From a checkpoint of a small mixture-of-experts model trained on Wikipedia.
Size: 13 layers, width 256, vocabulary 17749, 53.5M parameters.
Experts: 32 experts in each of 13 layers, 128 SwiGLU neurons an expert, 2 picks a token, a softmax router.
Below are experts of layer 7 (counted from 0) of a mixture-of-experts language model. Rows are named router (the router's row for the expert) and show model dimensions 192-255. Each number is 500 + 50 x the weight over its row's rms, rounded and kept within 0 to 999. Numbers have three digits each.
After each expert's rows: a language model's description of what the expert responds to. This comes from a sample of Wikipedia text that the model never trained on.

# expert 29
router:556600576504492444564521571541519438531458532510539543522507421466506562533534480448443466425476495597474594566523523561532547451455457494588529483506462473500383537513471506518528519561566447
Word-internal syllables inside longer Latin-derived words, such as per in Emperor, ul in peculiar, ordin in extraordinary, ute in Compute.

# expert 31
router:481398549536520445518374529469513546498501448489534526543563536525482585512528467581572494525528469467498518520425546599459480480540533541516520451509474547365461506527574411499484508451507555
Relative pronouns and plural group words after of or commas, such as who, which, several, other, members, people.

# expert 18
router:407559460531505512511502472462523423495530523562535478577534563494439496421566557548413518558532477472392471388469468483459532357518588430480538544506533520471554470528484489503451529478557443
Possessive pronouns and determiners before a noun, such as his, its, their, 's, the, such, often after as, of, since.

# expert 19
router:530447486446523557462442442470439419525530568449495464510462458497563522544433508533504522564462478632503469553419521457412471542575583488474453566458431566456469498459541517443474385485482508
Wiki heading equals signs closing section titles, such as ==, ===, plus infobox field values and "(born" in biographies.

# expert 7
router:456524469490506545515482475518423615509466476520457475548487559525469532511588538580549507550484407545493502485519428423464448465466538494520419467566424525538514441418520441490510487446447530
Tokens in biological taxonomy lists and species descriptions, such as Phylum:, Clade:, Binomial, list dashes, and "in" in "species of beetle in".

# expert 13
router:574507458577469497462546528455540486501540559541517424449397520452486475498562463519550482519575493508431491538584566507446499483504466497481425488498532462466389441558509482634437528464458461
Endings and heads of proper nouns for battles, wars, streets, rivers and armed forces, such as Battle, Street, Squadron, Rebell-ion.

# expert 8
router:549472526539570516560461542561494475509488411512524494546409601518464504519469503588573504508390540430452535475459437440464557404443612486503554460554570433421569463514471443569436555514410504
Adverbs, ordinals and auxiliaries in running prose, such as was, also, first, most, then, became, and the -ly of fairly.

# expert 10
router:433464540538479483478471491574499520533521464439541531566601569566486416529471432547479520555499545468604520510518592535443530608442521524509493460510530553597508516462531500578554462404523538
Final periods, often fused with word endings or quotes, that close sentences or paragraphs, such as s., ed., )., "., plus following line breaks.

# expert 9
router:521575439552464528473509492516559451471564480525529468525486372375551547472518488469539432503515448471534476487583470529560517504509434530581473473515424535478466513504558583520449567484535433
Later word pieces of people's surnames and first names in rosters and cast lists, such as -ović, Ber-ry, Mart-os, Aziz-i.

# expert 24
router:457439413480527483457590543525458483555504530506490469547488573597431425504522534513499460452490491451454422516513546387537436475491555538543498505445498475509514572497406560540493538464492492
Sports and racing vocabulary and table pipes in results tables, such as engine, hp, court, GT, medalist, St-roke.

# expert 0
router:494454479500375468578504571564557472495491480430466495447472522570493580428496529570504446503505491455563577531512450484525547434504408409426554528483473568533554465480531561485563548469478536
Word pieces inside transliterated Asian and other non-English names and scripts, such as Chen-n-ai, Dong-y-ing, Ts-ao, Chinese characters.

# expert 11
router:544513482543503619551483471527481523417477534531457449538493463386496524472495494460495519489501411448476422505476539414541490445554429485492522581538409484536512459487504461556499516483473493
Pieces of foreign-language phrases, species binomials and Slavic or German names, plus table pipes, such as aus, or, ensis, von.

# expert 5
router:530600461515498423533442465390485465471420504455520480508477523472508523520559528557515524520518559482471593458461526584455484587452504549452519500441513430405495419527508504492446545434393513
Country, state and nationality words, often after New or United, such as States, York, Zealand, South Wales, British, Canadian.

# expert 15
router:441464533561441460497440470545444465482478401478463510521461442523495510492444535394541490542502517513526500542505584502474468425558513521502558622504499536537566554590530471464572487632562451
Single letters and short fragments inside ordinary English words in narrative prose, such as may-b-e, verte-b-ral, he-g-emony, plus pronouns like we.

# expert 3
router:499542484605513578368441473453489510501592415447523446441453600567453452477478415498542524498567552527491535547561530551400443471505509567397529411561615385547463583562417479487417507522446509
Head nouns of organization names and opening parenthesized acronyms, such as Institute, Society, School, (FDA, plus pipes in election tables.

# expert 26
router:430533500409475487460474452390467453459457586439443501543532501507533591586451459512453524514445489569566507448435499496468483577481539458421498556536481485449465507355462532552436442399499541
Years with a trailing comma or parenthesis in birth and death dates and timelines, such as born July 21, 1989, and 2003,.

# expert 6
router:515476483423579567480451505461425605469535406556558456524495481489571541495458498492604511421509454528495457455452482483475489585508495520448445491475382480458543512452462458489517425438442473
Field labels ending in colons and list dashes in infobox-style lists, such as Born:, Country:, Province:, Score:, plus table pipes.

# expert 27
router:501517417451553503448575443470493506518443438536469468512426539574526414439587582533442513489532495428433604497540429509521544478524539571486525494544461480468446448473474541472438491524468598
The word the after prepositions, digit pieces like 000 and 500, and the piece ro inside words like Ast-ro, elect-ro.

# expert 4
router:526533528474497406580583446505554527494543485441507529432584502458460415439447583379437510563497581481456561497539471545500450374578506541486447456414575494522589477495495495466499528569577555
Short vowel-consonant pieces right after a capital initial in foreign place and personal names, such as H-erv, H-ung, Nouakch-ott.

# expert 21
router:523543575535555648422445561488546517564503527480476523434534460467451405452544508449564469462568527540501461436438536542445570443469404478485551481545422577528497545545482512461462525481566538
Capitalized first names or their opening pieces for people in credits and lists, such as Man-abu, Cas-par, Arm-ando, David, Tim.

# expert 23
router:477489543487482459493551532507501438477507528436538586438537455544531441554517528459520472413419480406517458595478491532483544517508462472483462503430576430536541564461516447579535509445539433
Line breaks, list dashes and sentence openers at the start of a line, such as According, During, He, and football positions MF, FW.

# expert 14
router:466445514387592602503544442477591461482465509542465563413502550370464531494551513455516569533542413559454417484404448517609541490422558463494485442516439489472441552378503457484505511526515543
Articles and possessives before roles and titles in music and film credits, such as a writer, an original member, executive producer.

# expert 16
router:588467496509559437423483510510533571456533550561496505549553474498523552592445481540472523424457469510467438454498473539563502554391422419502510488419528518351433474538549518444544440438491406
Past participles after was or were, and the prepositions following them, such as won, released, led, used, held.

# expert 25
router:457522479425467463540612418544486450449449510494522462505392550477602417507531518445429528544484557477510485397563577509577500473495469438572539554521543592537501469417512544458549444541473454
Starts of place names, months and years right after in, of or de, such as San Die-go, São, 194, New.

# expert 12
router:518449506551563452505528540512558559541450509459502550529597499486431432461480538516450508525515481442491416541511526429537485366479540503496415514427503400426476457583471446495555466492452487
Size, direction and quality adjectives in geographic and anatomical descriptions, such as small, large, northwest, hard, plus unit pieces like mi).

# expert 1
router:501451447521521543393432407430509484541465474547472546493464551452546493553454495568520525546513510456507448518491558475479441441487514433558566433524487458419599544545550649421385504447441509
Sports nouns and abbreviations in match reports and squad tables, such as League, Series, Cup, FC, MF, FW, USA.

# expert 22
router:485447485429546524408406506485409462415528486419538541584522508420498553565565477590572522470440395415407496493497569506464433570507573498446533395531421525585461499447460471598462446460456570
Line breaks ending infobox fields and list items, along with coordinate symbols and field labels, such as °, ′, Location, Kingdom:.

# expert 17
router:545502459578465546527474557552536529510468556602435474454505398417496544526468493555494504547507528529535443535546412589507607487590530528491565479558508607388460425572591443527525508537487459
Prepositions and infinitive to right after a verb in narrative prose, such as looked at, objected to, deal with, think about.

# expert 2
router:525572511545540442527563468488508569536571560627507450472503567494494525425484459335476590490487545482525414425525419503542445506528491503540474499497499493533515550537432577469460456572455500
Short pieces with f or p inside names and words, plus the preposition of and at, such as Gott-f-ried, Fire-f-ox, Saint-P-ierre.

# expert 30
router:499411528410457433443508591521393542524512550475550586527420496462560511519552400536531502522556455622483545517490559476443479479420504565569402572502586519425472413451491544480493480503535584
Nouns of age, time and quantity after the, in census statistics, such as under the age of 18, median, conclusion, percentages.

# expert 20
router:541498521401505643539475448499401551524556487530519528478431503636422517512569520466430504484480420549498458493400446450564488492483507549525466525558420397470524493435577612437473543462457594
Entries in the cells of chart, sports and statistics tables, such as the (S of Sweden (Sverigetopplistan), per, del, and medal dashes.

# expert 28
router:443538552437474526562525494502515458497446495504422512467501566510561484484461518409493449495554618501472541494473454448541509478526545482443490538545563533570564488575403444422609533579595508
Short letter pieces inside longer ordinary words, especially after prefixes, such as unp-op-ular, ant-is-ocial, high-t-em-perature.